python train.py --routed_scale=1.5 --router_cosine_scale=10.0 --init_std_router=0.00867 --vocab_size=13540 --seq_len=1024
Below are experts of layer 10 (counted from 0) of a mixture-of-experts language model. Rows are named router (the router's row for the expert), gate (a neuron's input weights, with its number), up (a neuron's input weights, with its number) and show model dimensions 0-127. Each number is 128 + 32 x the weight over its row's rms, rounded and kept within 0 to 255.
Before each expert's rows: a language model's description of what the expert responds to. This comes from a sample of Wikipedia text that the model never trained on.

# expert 6
It responds to: Institution and organization nouns
router [113 133  98 110 144 151 156 140  87 106 145  90 137 134 114 135  79 111  95  84 138 119 136 109 137 100 112 194 138  57 160 126 130  88 121 167 153  77 107 135 130 146 126 111 170  89 152 132 124 144 169 110 121 138 125 155  82 102 135 103 100 155 102 184  90  39  57 160 115  83 106  83 128 155  66 133 105 106 120 167 125 165  54 120 111 125 151 125 136 110 137 132  75 119 134 138 158 158 189 232 133 198 158 115 104 130 132 124 119 146  96 120 149 119 200  39 129 169 117 150 128 146 138 137 111 177 141 116]
gate3 [ 96  74 138 170 120 149 136 133 119  90 151 139 165 127 104 103 124  99  69 182 166 118 152 105 114 177 111 148  88  96 109 132 115 121 189 131 177 177  76 152 173 216 130 147  97 105 151 133  98 120  87 133 174 119 154 142 116  81  86  98 154 146  94 149  56  77 142 141 125 136 170 135 153  87  78  91 119 130 106 124 105 126 155 164 124 154 118 137  87  89 202 147 164 101 174 128 100 187 160  94  74 132 142 137 131  82 182 130 106 107 155 132 118  85 183  94  65  96 124 156 137 137 106 123 186 148 132 121]
up3 [ 95 176 141 161 119 110 111 119 110 134 117 134  89 146 165 134  85 170 159  84  76 143  65 174 116  90 154 111 173 120 138 145 122 152  92  91  95 117 127 111 162  82 157  87 107 139  94 120 187 143 175 141  53 136 138 132  74 180 170 116 139 148 152 142 182 129 173 122  89 156  84 157  82 164 143 163 130 175  87 148 208 126 103 140 180 149 120 113 164 146 110 182 154 132  96 136 140 164 154 153 134  54 110 133 128 165 100 142 136 166 116 149 171 168  76  49 127 146 187 122 134 111 134 118  91 122 149 135]

# expert 24
It responds to: Foreign-name word pieces
router [176 160 145 100 103 181 176 168 163 181 118 182  87 141 147 154 122 128 153 119 128 140 128 189 143 128 101 178 167 147 137 121 101 173 144 153 113 124 127 140 102  99 107 113 168 137 103 154  73 127 104 170  98 136 146 178 126  69 122 110 112  91 181 115 121 112 108 130 104 113 121 113 166 110  84 131 110  99 101 162 110 116 160 150 113  69 158 111  89  80 204 154  80  84 139 127 142 114 180 129  76 116  89 137 131 178 165 101 178 114 122 185  93 162  70 169  94  85 163 116  84 161 136 197  73  95 124 111]
gate0 [119 131 107  59 118 145 133 109 139 103  92 110 141  96  77 126  82 142  72 111 108 123 129 159 131 171  97 107 136 135 136 103 114  86 155 134 124 108 160  79 161 107 122  91 123  79 166 163 108 168 124 135 135 151 185  89 180 168 175 122 138 127  95 159 129 194 135 218 133 177 152 127 132 102  74 148 126  58 151  92 152 133 176  94 137 153 143 122  95 108 152 128  77 175 135 114  84 102 143  71 135 146 193 106  74 166 136  94 196 119 191 136 129 101 130 124 137 117 169 168  82 130 110  69 154  95 158 116]
up0 [ 97 162 193 150 140 125  76 105 117 150 135 144 109 147 139 130 163  90 171 195 171 147 151  90  77  80 151 142  91 111 130 160 129 172  83 142 103 197 128 137 104 141 151 184 178 169 118  61 137 126 144 142 100  79  94 207 127 105 112 142 108 129 188  95 169 123 157  35 140 113 106 120 143 167 109  80 122 179 139 156 144 132  75 153 134  93 118 103 137 133 138 158 169  87 130 147 157 136 110 141 142  85 130 167 133  95 159 161  76 158  69 140 144 145 136 143  99 158 141 107 174 147 154 137  98 182 116 162]

# expert 58
It responds to: Foreign surname pieces
router [158 126 161 107  92 155  93  98 160 170 134 134 144 199 123  93 155 203 177 144 159 119  76 120 155  84 156 158 129  90 163 104 116 103 161 103 159 150  82  91 112 115 105  72 147 171 159  88 131  86 153 108  76 156  60 114 152 115 125 146 138 122 142 117 147 123 128 166 107 145 131  97 160 167 144  42 105 113 124 112  91 145 143 138  60 118 132  91 161  99 189 114 147 149 160 115  78 117 161  90 149 142 106 142 110 148 144 114 144 124  53 120  94 156  68 171  70  97 117 121  70 119 116 122 106 157  83  77]
gate0 [112 103 133 174 126 161 124 105 121 116  98 132  94  66 146 124 155 167  33 153 145 154 118 141 154 124 143 187 135 145 109 109  96  48 167 137 123 124 180 104 206 112 108 198 130 167 133  67 125  92 146 187 183  77  90 129 111 104 159 122 152 126  93  97 132 130 165 104 176 107 132 119 134 124  99  42  93 137 107 180 112 131 174 152 107 140 120 140 137 121 163 152 203  95 127 105 122 135 153  90 147 139 115 156 136 116 124 130 118 154 153 125 121 101 149 194  83  89 136 111  93 132  84 104  93 111 183  87]
up0 [ 96 177 154 171 143 135 135 105 159 113  98 108 110 100 210 131 107 182 112 129 100 105 111 180 149 113 150 196 117 161 100 147 132 133 137 148 133 104  79 104 119 160 103 196 119 154 113  54 118  90 103 110 172  66 111 114 159  99 151 178 126 140  46  89 123 152 130 118  82 161 119  92 135  96 163  79 119 106 140 171  48 106  86 122 112 134 106 201 139 112 126  83 106  81 127 109 137  61 121  98 119 126 112 128 100 107  96 125 110 124 137  88 114 125 161 106 123  60  95 135  88 151  92 154  80 108 114  96]

# expert 63
It responds to: Line breaks after rows
router [167 113 125 118 136 183 138 137  63 110 167 131 122 118 137 164 113 147 122 132 127 120 112 151 114 154 114 174 163 130 201 115  81  58 100 131 166 133  87 148 134 163 114  88 109  62 111 122  64 154 139 129 123 149 109 153 103 127 160  91 133 103 115 126 141 208  78 100 123 142 116 159 141 201 113 164 120 231 189 110  73 127 119  68  80 110 184 168 197  92 141 141 101 113 123 153 151  84 122 128 122 100 147 128 166 131 150 174 127 190 105 116 105  94 118 108  99 136 110 137 131 127  98 185  96 132  97 117]
gate0 [123  88 125 209 166 101 149 133 117  67  84 143 145 104 144 174 113  84 170 133 151  88 122 142  93 179 125  81 131 154 146 149 180 103 126 133 164 115 186 150 126 160 201 194  59 124  92 114 148 159 157 116 117 116 145 131  93 117 139 147 130 130 110 105  51  84 137  62 122 166 136 168  90 131 147 121 184 120 196 173 142  87 121 146 212 129 112 127 118 128 160  96 167  98  95 174  93 114 102 175 150  97 112 144 120 116 129 107 147 126 114 126  80 135 111 117 107  78 145  96 145  99  98 121 174 102 100 159]
up0 [136 136  97 177  85  77 167 110 122 110 103 143 143 104 101 181  79  97 135 148 127 107 134 117  80 149 113  89  95 138 171 136 180 118 171 126 163  87 158 137  74 150 166 169  60 159 108 147 155 182 138 118  93 123  71 126  70 152 133 170 111 138 104 131  66  34 132  74 103 161 128 145  95 137 124 136 191 138 147 127 142 119 147 133 173  91 125 120 136 145 201 105 134  95 123 129 110 122  74 153 155 123  70 148 166 143 111 118 148 140 121 135  89 110 108 111 114 102 170  61 131 120 124 161 146  69  65 184]

# expert 62
It responds to: Personal first names
router [107 127 128 121 165 142 132 124 146 132 136 152  56 180 145 123 120 114 130  83 161  74  87 150 116 129 115 118 120 141  83 118  78 147 121 127 189 144 121 127 119 187 136 188 158 184 133 161 117 105 173 179 165 160 105 168 182 121 172 107 113  78 103 165 164  77 130 119 131 117 138 130 203 117 123  78 149 148 103  44 123 123  86  93 135 158 107 125 177  91 133 110 126  92  93 149 118  78 154 167 148 211 156  99 137 178 171  98  99 164  86 121 113 148  76 138 138 162 136 125 102  72 119  99 143 174 122 175]
gate0 [165  75  58 129 182 175 133  95 127  96  93 144 114 161 106  62 158  75 167 120 144 108 194 106  57 116 155 153  97 126 110 118 125 101 133 118 181 158 118 180 104 157 207 153 137 169 147 134 117 105 145 118 153  84 142 184 130 162 173 105 105 161 118 158 184  93 104 149 141 126 172  94 128 105 139 133 118 127 144 129  89  95  81 128  93 152 134 102 131 142 165  97 135 184 128 131  63 111 144 175 182 159  68 143 150 123  95 136 156 169 132 125 126 140 101  94 159 124 146 121  69 154 132  73 115 101 188 156]
up0 [111 141 198 144 110 172 109  88 116  84 136 110 148 219 139 106 102  86 199 157 110 153 126  95 160 113 155 105 142 162  75 130 129 108 114  84 152 142 125  95 168 115 104 149 111 144 130 171 180  84 159 101 113 132 114 125  88 181 120 114  87 161 187 103 166 142  90 180  82  99 108 167 130 123  99 130 148 156  91 149 136 159 164 187 136 145 123  91 139 144 102 162 135 187 109  73 136 101 114 106 133 124 121 121 120  96  88 204 151 147 137 139  79 126 106  79  57 126 134 124 106  92 134 102  81 163 109  57]

# expert 12
It responds to: List and table markers
router [147 141 109 134 141 167  94 111 150 137 128 122 116  87 119 161 171  84 109  90 100  92 135 118 136 105 101 128 174  77  72 120 110 127 133 143 148  94 170  96  71 157  90 146 202 179 169 146 141 119  73 108 150 143 163  61 139 147 138 136 139 149 183 117  73 214 138 136 111 136  86 166 181 197 134 122 150 190 119 105 167  81 134 123 132 152 199 134 150 154 141 109 145 146  96 128 143 123 168 119  86 134  67 138 124 204 190 150 153 119 114 133 151 129  84 117 115 138 115 149 100 145 147 111 116 111 194 185]
gate0 [ 93 107 139 111 195 106  86 161 184 118 140 115  85 181 134 117  94 148 117 106 144 112 148 147 203 128 125 153  90 114 121 120  94 102 147 165 163  67 116  66 104 196 168 134 138 116 126  80 109 174 137  99 127 134 131 166  80 124  64 152 109 111 151 117 102 147 188 202 114 190  98 149 139 136 182 203 119  85 162 122  80 179 145 157  96 112 188 105  94 120 150 148 127 111 131 116 124 138  91 144  85 128 126 163 178 108  71 130 141  98 137 170 118 134 160 120 121 164 169  96 174 156 135 111 162 144 154 107]
up0 [ 98 132 136  99 162 114 111 152 166  97 164 118  71 184 110  89  75 149 106 106 134 129 148 106 196 119 125 161  88  80 126 110  97  91 182 157 167  56 114  76 129 181 172 134 133 125 124  74 104 172 108 103 158 125 160 170 105 151  47 161 115 101 127 141 124 174 150 183 141 202  87 127 151 115 166 192 134 102 160  93  89 159 116 151 111 139 174 123 109 137 153 143  94 129 145 102 143 156 102 115  88 121 140 149 154 136  58 134  95  96 122 149  99 113 166 135 124 165 189  95 170 175 157 105 134 142 168 137]

# expert 48
It responds to: Predicate verbs and adverbs
router [132 158 198  89  87 145 124 122 101 139 132 127 144 125 133 155  85 115 120 148 132 129  63  86 133  86 120 108  82 132  27 155  69 137 136 149 109 130 123 139 183 126 145  94  86  92  82 150 127 208 120  81 120 111 104 145 118 110 131 143  96 109 141 190 122 163 113 135 132 152 137 111  88 123 136  77 136  51 103  78 146 181 123 125 141  73 181 155 152 205  91 126 133  83  69 175 159 100 174 102 144 137 107 179 141 151 138 160 117 150  75 124 136 114 125 174  96 130 154 120 108 137 115  93  86 173 112 107]
gate0 [119 120 118 182 167  84  96 136 136 135  73 125  53 155 107 134  73 117 139 190 164 177  82 128 124 131 112 192 122  99 127  68 146 126 129  94 123  89 141 124 123 108 124  93 159 114 113 137 111  78 119 138 107 118 182 131 158 147 102  64 131 111 175 153  94 106 158 118 100 113 106 156 107 140 171  68 100 103  71 147 130  66 159  78 155 109 121 183  98 126 159 120 126 140 129 115  99 164 173 177  61 174 154 167 170 117 146 128 118 107 158  75 115  90 105 136  93 148 113 157  69 116 126 140  79 121 102  47]
up0 [ 79 144 116 113 151 156 195 105  95 140 126 137 164 113  50 110  82 120 154 135 165 139  95 101  73 112 172 174 195 110 149 113 152 129 132 137 160  93 117 168 135 146 126  96 114 120 164 141 167 110 135  79 146  88 144 163 115 142 144  57 178 155 106 152  56 130  83 153 120 162 136 189  88  59 152  87  94 116 157 161 118  95 138  96 178 143  94 131 118 151 113 106 153 174 148 118 118 146 128 151  89 120 196 146 111 138 195  87 156 145  88 173 125 109 107 150 162 142 123 142 120 159 112 110 186 205 112 133]

# expert 28
It responds to: Short consonant fragments
router [112 157 218 109 159 205 105 147 168 227 106 193 145 142 120 107 108 174 124 144 137 160 128 145  77  98 136 126 155 113 164 127 109 145 189  94 175 114 121 182 109  90 120 126 176 110 100 140 145 154  88 146  63 116 104 126 124 154 172 139 108 142 153 139 119 104 140 142  62 107 161 119 124  85 123 163 145  83 174  79  99 129 170 151  88 142 149 100 133 101 188 158 128 132 106 121 119 110 168 114 116 104 140  72  92 196 135 122 112 135  54 169 122 119 162 126 115  89  88 109 115 126 150 166  84 112 118 108]
gate3 [ 47 146 189 160  99  86 151 110 151 135 126 130 140 143 181 173 170 118  61 133 182 139 103 154 110 159 110  71 152 130 200 110 114 186 152 109 121 143 108 155 156 125 160 161 127 167 107 160  76 137 139 101 145 139 114 134  68 159 144 146 111 144 165 160 156 177  90 175 208 116 132  97 102 101 129 137  92 108 106 119 151 121 133 112 131  96 145 147  91  69 119 115 141  98 206 100 154 104  97 152 127  93 139  71 145 117 130 140 109 177 125 142 104 133  84 137 110 190  68 111  99 182 105 127 149 175 176 129]
up3 [196 103 124 110  99 124 109 127 119 132 108 102  90 184 128 107 179 139 149 109  64 127 110 136 120  77 186 156 161 183 129 139 158 102  95 143 104 106 170 101 170 114 101 140 169 119 108 140 141 141 128 168 128 168 111 125 182 118 127  34 126 122 118 135 134 115 163 129 135  77 121  87 149 232 119 146 102 162 136 190 112  81 126 141 190 101 188 137 187 144 177 106 167 123  92 173 142 141 137 119 129 154 128  94 146  70 104 123 143 115 111 102 182 102 131 155  90  42 161 129 129 114 135  90 137 159 112  96]